Experts of a small language model.
Size: 12 layers, width 256, vocabulary 4096, 37M parameters.
Below are experts of layer 6 (counted from 0) of a mixture-of-experts language model. Rows are named router (the router's row for the expert), gate (a neuron's input weights, with its number), up (a neuron's input weights, with its number), down (a neuron's output weights, with its number) and show model dimensions 0-255. Each number is 128 + 32 x the weight over its row's rms, rounded and kept within 0 to 255. Numbers have three digits each.
After each expert's rows: a language model's description of what the expert responds to; "comes before" lists some tokens at least twice as common just after its tokens as in all text. This comes from a sample of Wikipedia text that the model never trained on. Tokens count by the router's weight.

# expert 11
router:120132096147138126107113083169171122151129107107091111110126169134147077140085163168155087174137143134142081127155125165120127145109086156127109126151146059179179066092175148127091133086163083122120158161099085106115093147173167098193072116122136157151102118139092163134105149195127187127118139106100126091113081126129158131129160081114095115099144166180107182128160130096117107111097144094104148150093139100120104117148061082164116179098182168124150132160118102143146110110158112100133189117153118111136188167072149071105123127109177153112156139157086085136114138145077127118118195093106107149059123076068119128114150109169121107128139182124068074202140144141142059114122105134138109098109162134053130136056126137207095094076150132154100083102123215049130112131168169
gate2:107123140179149130172127155147084184113119122111128081169163175161154131118081078128145082139137112075091122131174170121105074106135105128078173124142130088133136141126164125135103111129107133015135118163077103098187215065180107144127108168071092146172165079133101137152158154130095118124125125136077145139088122131133104134114113136208142106176155165100112174076152046144115138120078188123157127189056129075077138070191097142131165156132119171087108148147140088137152193153146063119102130102108113112126093109084137116122160123094101101126142157171092131068086107089205129097108116080140107159181096144108109125136083132131131089103147059181116094095156132132129132128148150140143113179166140196114143148118070129118125095093144125111134116085140133149169160164104111
up2:055082077175145151124139166209072130106164084088096111135124156174126163113114115130124081143133102166102098139135125168126091191169106151104167154146102055139134072136103128164057125131166096047135122112096086137151153154200117151158114118145136155132171132107123125170115189145123105139083107141088166117129142133045160133112135085157155140167129135145066203120161096104122076105150183127128154150130071085082067141170092131101152181096119132080147103150188112132146162108151070071104147110121164103108073097145151123095163111107137102158126137178092126089110121134124177100112148139122136173178099185134084150104085105096130083106082119164129148112180175131068091131143191163138111127088109188155091174078105136145113074074124146137137115118119122132147118145155165
down2:104119125135127134152159097100099128079135140104118162137149136145089169191135119109108134147160177170114154145122165148078128079145144121123130109193102146108106096089127144202183196097125150163132100131129177159121133150115165107160137174149086106090133113105183137168115077107151139147105138116144152132087142141061107083122124084123246185143124127124093085141197162154140117164110183202096092097151116158115138134077126162144116131130123115152144158118140144139121088119073137083156124058071128184119096090212184105108169125160150117157051149180100166103123179147143146094080113189074164091126135079108127135147144150096114111180127149162066146157134081198081064147163077183089137080135111162118105122135154129114114111114117130156168097193121128170131116131151128
What it handles: Infobox field-word starts
comes before: ":", "\n", " the", "–", "ing", "ers"

# expert 26
router:162132151167155141098116131067106112160192150079149155117172092083094136132138120162126142177188128087125153078142108108150118183161146094171125095096134106078136189113113123070118111147115122147099091137140105105124143106107104070095064167132143127162120129117088096145081086114121049134148155098128141118169144169185134194110057078127099142075142121087118131165121140155077139127131151120178116141123150164156098125130146174131180184095123113102163096152166096135187117141132158188102186132134142147154126086125159113127032170092156106138097129139126107140138114098188116169172174179162147131124179067169144137062167154101155103096161157087127134129082151104056159063083083126160159120144092122120109079163102133085083150179211142123111154133144168147123142167168096
gate4:109086164180103174080081120144121162129111185144194111184108116113105114116075146133155095171169052127197130131076111120088119117137105131125093166114172161130144154101154111140140181163132128104083118145213148181142071110092146131116103118085124090126114149140138123119058127129111070139081170102146137166148125166159168130125189063163151145198119176077111163124146100155131142117113165101159097130106151124119112112128125089183102093097134161166166121129182111090134192101121103181070099148074164128143135123131108096136112104148046085190088091095150124091062143110133131121162116141124116129148131150101162167112093163150143146210098169140110080146141104144151137209161114181117083142058123109118137129141069118147118101121131131127139092082137127144099207167069112
up4:137099162141104166149107113125204088064140125111201118162137074129102113090082162119136101170134155092162143089085099068121077128139128137163150123094160184179142157120122143149105144120165131111095131178190146121154096157115120114105117048067119162109097179184081095135100089049146103088089184095142118165171141159143137157146177071158155151134138144089109105157136059149111149129091186131138142163093131154119099163119154096190163150155149134140172119123183109103162171116119078163063162140112130180115119143151108124154127139129113076167129122107162113148100109107117158124097089141084107069094110138101182141137099158144121145169118117164139066084087139129153158188171101178168079126071106124127177135150076129170135118134128144143170152099147151196091192165059133
down4:091163107146090109099167106140086150106048167135116075115107117114164146144139100156126154071197098106141065112163084172165163129091119120090085104127134117158075149098138086122115134129087113165086158180164142112119082131201132158102151110111110205135137107107122071084217090172180116108146130100084138127155109122139133098161175108148079141124061134163086107147105136144118135083182068108151181153137208165122103125206114126169171107121121118105141128167102175139173118176119179137130091115100157110136142162139125069133155105131103131120141092114139139102127103113141102129108152180134129070150167129126124137163176167185109133113079106119077173105056167137115142083150091120119144166086143086140110102098171205110104187072139113152113080120128086153123094145141056
What it handles: Foreign name onsets
comes before: "-", "h", "an", "j", "ad", "al"

# expert 38
router:123103125117111140133089125101166102122110118153121125115193099129084136097134122145152077138090189114089185104128108121123146125063120160143117124165189108157155106123125099171154148160143092072091118115096147086178068137155113152155159150140176131143122103087152127202126101100125149160065142118069093092090109145153129096104098133087159180163111098161068154180155098118114152134175143026165193170091142089162133132088106148086171102099147143130136158143130144145122107148137110123107177129148103191084159140190099088105102113061105158195174143105171153119187133169113101127166114183141128168091090140068088162171086062134181121127088150128066174067131120120101162129111140116137154109154116094102124149111082140052141111121121104073117093093145088131145152102197172
gate0:122106124132190142118129166125133132113129118084106095099092139105171089167098088111121072115137079066105102115128142086103103136113081119111150166114167122152112164087171111129190138131119147145161121116167137153107096146122126168137136132143160074186132123116144110112103123090125092149129128171127067097190086160134200138139124123149067162208086164130090130130115107098166157109144139160128126177162088137167095191128108101107150151117098109154123082158093145115097104138166063128119104171020122133166127129122105075195112134114082166187114110126119122134067130098060126169178086083156124153141206180210090157115131095169103198135110090114134137151139189165101137139124149139178161128160073152119139142103131175070153113124079188132070087174099134077154139170114143
up0:123063142169148110125128086150187118158080111124117132108166083122205087149135108113140138147151077102114116103096203064078061148105129174131160178088205127131125137160137094176150134173086152086116153124177184131104108177146161135109066118131186081123089161093110122138167151109157165100109121164134125129145189141144164133105096127147158186165060138163167093117136132088149163134159126098125155155113101072192147182119089077133088150111105100172091135179127122106126113133217113197109105140070129130159155140142077099129113168107125156128138113064121147095097086125088139125161124107138126138111169135136084147148157147156093196190071118128098182132135110159129095144110111129196128116151085142129130194161168146093191100168124142107100107138144158150165179134124173
down0:157148107174111111132132182130131137140158039139071142108130117055051098150101158167087154062139123184151119145141117135162114089152058177105122122115096119134136147130221163127078129109145088200159139135139070086100139104124155114120122132143140125090149171152106124125121153175086158141125171127130110118067137148121164158129058123104103125149129147129114145137096119058130090096154123119148165121175085151134151194118105106150128056110146124139165160062160124082166130184207125143121125133143185199130168138124093111139103094162112111121057144152171135064121129127152060067121191162103135127087109147149137116103167134117089176138097160168139137136105180165141111132175150104195100153125112061161157135199134154115201089154143106131115154149123174148133090137119107
What it handles: Sports team and league names
comes before: " |", " York", ";", " |\n", "ight", ")"

# expert 9
router:160105090165040114121130100148181186157179121158111139149150090112110076126100132124151068154101139070120190088136159110124136088130124167180093143143147086084136088124156097188129159104112150141197152123170083136100199143076176166182142140177126118133117194092117176132105181168114131166130138139096126174139100130171128186153133129070107129093110152114056112156191090167164088150125077131105114126171162104131122102121075124121111084157136174148120132173110126111101082105082116135104125167125186076096168182150092123154180153124124158069081111163125151176147129109097120131074159168164150124102143124116168128160126121151150141125143086140135175108184094135143081146159109169095083167113123113135086206134152082095156131082113205167121089163130084167102150106132134
gate1:113163163143090170120080149154097056131097107140151112141155092122127110107131095109189141117159138175145156123135138124069120043074166150181143173107129094122092162153139099157123089185089097162131132116114107109064087080134138100068126169156101148185171113073073112146078125089091149144083081086097131127186175177121089070140179097133099143157102150143111079141133108095096147144109138147112147144161104139149114155163163130094155167085164076129104135108156120113133110136076171199110102126106134151112118087132145155159144099069154128132137119129093142089135131109071133123141209146127132135183110121113148159128101125122143141113192120107168158110170061087140110163075117106095110172178229093152191167074173102198137122139142138110146112120176172079076104155130140
up1:120101163118117082130033126148115137165142153136082075135113114149156092098135127099237120125159119174119175124187132101093070075049171106141159174141133109080159158135141146171115100181080096159138109128162091169099097081114148133118115180133100120139084120090132089146138188141094161118070071117122103130139109132143140107113134097127098134164086170093146126157119112095120174152124100082117138181123088121145067108126104058179127153079111119110105123104148173087089141115114136202089150144066122145081120113145142092150137117040126156106171114111102109099105154145086067143118175122129126109171131126147126164085179123131145148098138152140119181074157087100115129168102146155136106090135185128195116162047214105151120123158164112074153140142148125148060128153123106
down1:187193137121180123158082118202132119070154118126146134114132083192129146079155140125134134174091086148143166106148107080095202076099139122027145072128130102186059133144124075142090130147123215090157155133137139135069140160164111173175113091072088187085155103182076156088154116115087132163179124161157135138091090168117124108105143101121149121099105115131071169125120095134133094120136118141136159124127160171102103166054084190183138116129094083108122163107125064144128184088078105177088123101133159078154138098109121126104131112130149107127107085113164122108152162120096121159112108170075135111141172096093082117107100172103151123171102126126163140160116128114120147166106121150140182154135113175152173122129105121147126132164135059129074116154135183109084096177162130
What it handles: Table bars, mid-word pieces
comes before: " ", ")\n", ".", " (", " of", "\n"

# expert 33
router:099189114160154125094092100112048107162083191160096164084085100121127157161164138147081176134085092116087177128142144196088101166123131177132121151105142058101115130082089144096145146117164183107129109171099120146109135208093118147131119119138107117124114083138104140074155149139112191059161093168156089074123124106079110125137079128170132139133090151130130097136126154107078138138152106102119109111130117157110110173126154102148155137180155108144106096172135100144135133174093135137104125117185138080112133078193214088149137158126077183136159147089105155143113143155089144064130170155157085142164128108071112132146121065111140135109061168147155135130112131109092077099079137076198088128116135163065141130108212140119074145207180143134130140175124129127158152144170129
gate3:152111142096112122140204095129117073086110125168138182122126154153171111107161155110138102144102114159105125144196136165088139151174181138154107130166197126064132104157154147139121168118153151083055136104140124127107151155088116067106133116116117119077116137126085057068074132134109144112146199087160102124159185113107095119090144144135158110142099200156150153130108124147127091135106122155137164155140123112118110171129133119120186209195127204147100142060128152128117106086176061115183101144118108143116169150069132145123137140171099115134073104126144106142096092114107102100088096125101097107157120110140105101148110172121153130125152129132102206074113149094105178184101223077097169150133133127098157133059174141065104204098115110088080103139152132168088172108147134
up3:130219169180128145190093101095074098141167096115129153110140142135112126110102175148127135122095125099116127120167177128093076105141167150206139142143139089050103140079118138161155146101180125067114151146125104122115118145106171138147133121115048180063159126112097055046140140162105147113137099126156114120148171154120119128116115144159182123069151144119196112114078160119089099133071092126164159196134136101138087224170144177131158204159117131134111160136146168153170128126123141113180164136134151109119119177052145126111141153162076097100106109126104087113129044147120109039103086152124062127144146139111169178130132161133130168125190154134115096141106155127098162196099187128148129132104171070127120131132138147135118122148128112101131100113168124151085160099160137
down3:123097141184115120166113152162113095087129119125099081091140122150067135118081067144097134153098168124089155121185123131131130166144095147131099128113092096093102130178156104152140161116112115076124187180117146108081100122102146123135186157145114074153128132153102107184158152080082166124114148144148053134159082165109155161072107084142116112161150206119152084133091104145113136130118031158122134105125163156113094129146165107123144068172151127119103136080121101153121097119176135111131131130124092163100148062175138062119139151151149147111141212137140133115071153103145044169055144125157057132128163100089162149107167135185130154163107183117112150119122061120184099068151140105154106057172162071148138131114113125098095126116099191094115132134189169137094156103069116
What it handles: Table codes and numbers
comes before: " ", " |", "0", "1", "-", "2"

# expert 19
router:121142105069092132117107080166103106135136139191154122158097089160135124067091095133130142151116111149124088137182135086196150070087119072128121133124198107106092148100110074090136123161127128109054124089053107155148142157134185116101156185094147173157116090160157097140134134129137095105136125134093079103158101125132094119164132148169132151121069150108142111086161109104134189148070053138090174155131134091085148151119212130075123138139158157118155096132143159108122118070111122133153173150163133145088122114108090070130157138107117179073137111191093133155130184107118118174114047109167179172152065093076152095140129130181100177112128140162120107119096094094148176172119130114141130091074180163106138118136102135105112106056126118107075107144140140163120161217077136
gate5:114119138106140181074176148095131135176112131114146125119133117154106102105062133118161072117155076059090145203202113110112143071067139119139140114141153081142075064101100143126116160133112184155125165117124171107129081192211127110162089171085165078146086078134153120108154192151144116148116110122121164170107101120108116067146117097061137132135139150120096134105133153139144114116186112085144140148163137083149082129157123130137091123111117200108119060118070137109085077143099096108140141158135091125098122117084147199097104136101175116107113103118152148134162118085122103042170141175126115129118148123164096110170094157160179136080137130148136107124081111122113140165154198115075116047125108178135072108114158157123137162127097134170128079106069106180161112069120177
up5:148133132217088110094141118155117131157122114160100181123165152121120089158110107073101140195209114074109099166156069074127134088110200138107134124118126094101109138157073100112124084094094167176120172123134139107081142213148115142144090139113137111171116115125075086180145185183186123139086056156121168176064083136117125086131118127138047116133137137127109079154140129101108109154149140185063166132082151103095094145165121122115136157129086152060106131169149125055130091099127125123174098143159133128165131132077131126115143147115203132109134134156119142142086144089128090104134153131149139113109112148124121152167119113128122162073085125169131152103064066115095201133163110134081151102085146130128137155118147079169136115102100107166136038138089154159184132130164168
down5:130116152161113084138137104115112141158174100102146103110099121102114147140135111167125112140107164147131157150137170151172169107175118110124072177128175139102143133108094084080150137131128159114148116136160105072167118158113126103107181159098120120141153145125092132077163113095129101106111063121186192083163136129173127064106098066135111100106080148128104131193096146176144133120093105146103141114115114158120109159116244117166112138112020093149072143106115196148116097104133057134174127140082103094129110168055157156108101125182133142104118106067186127168112108062141123106090124099147150142123162148191155081152123218123129124127160065141149113089188120156077119144122172058119163135126176121129107084096094106190139143086136146171161164071082093134151131113154127
What it handles: Noun ends and digits
comes before: " of", ",", "–", " to", ".", "\""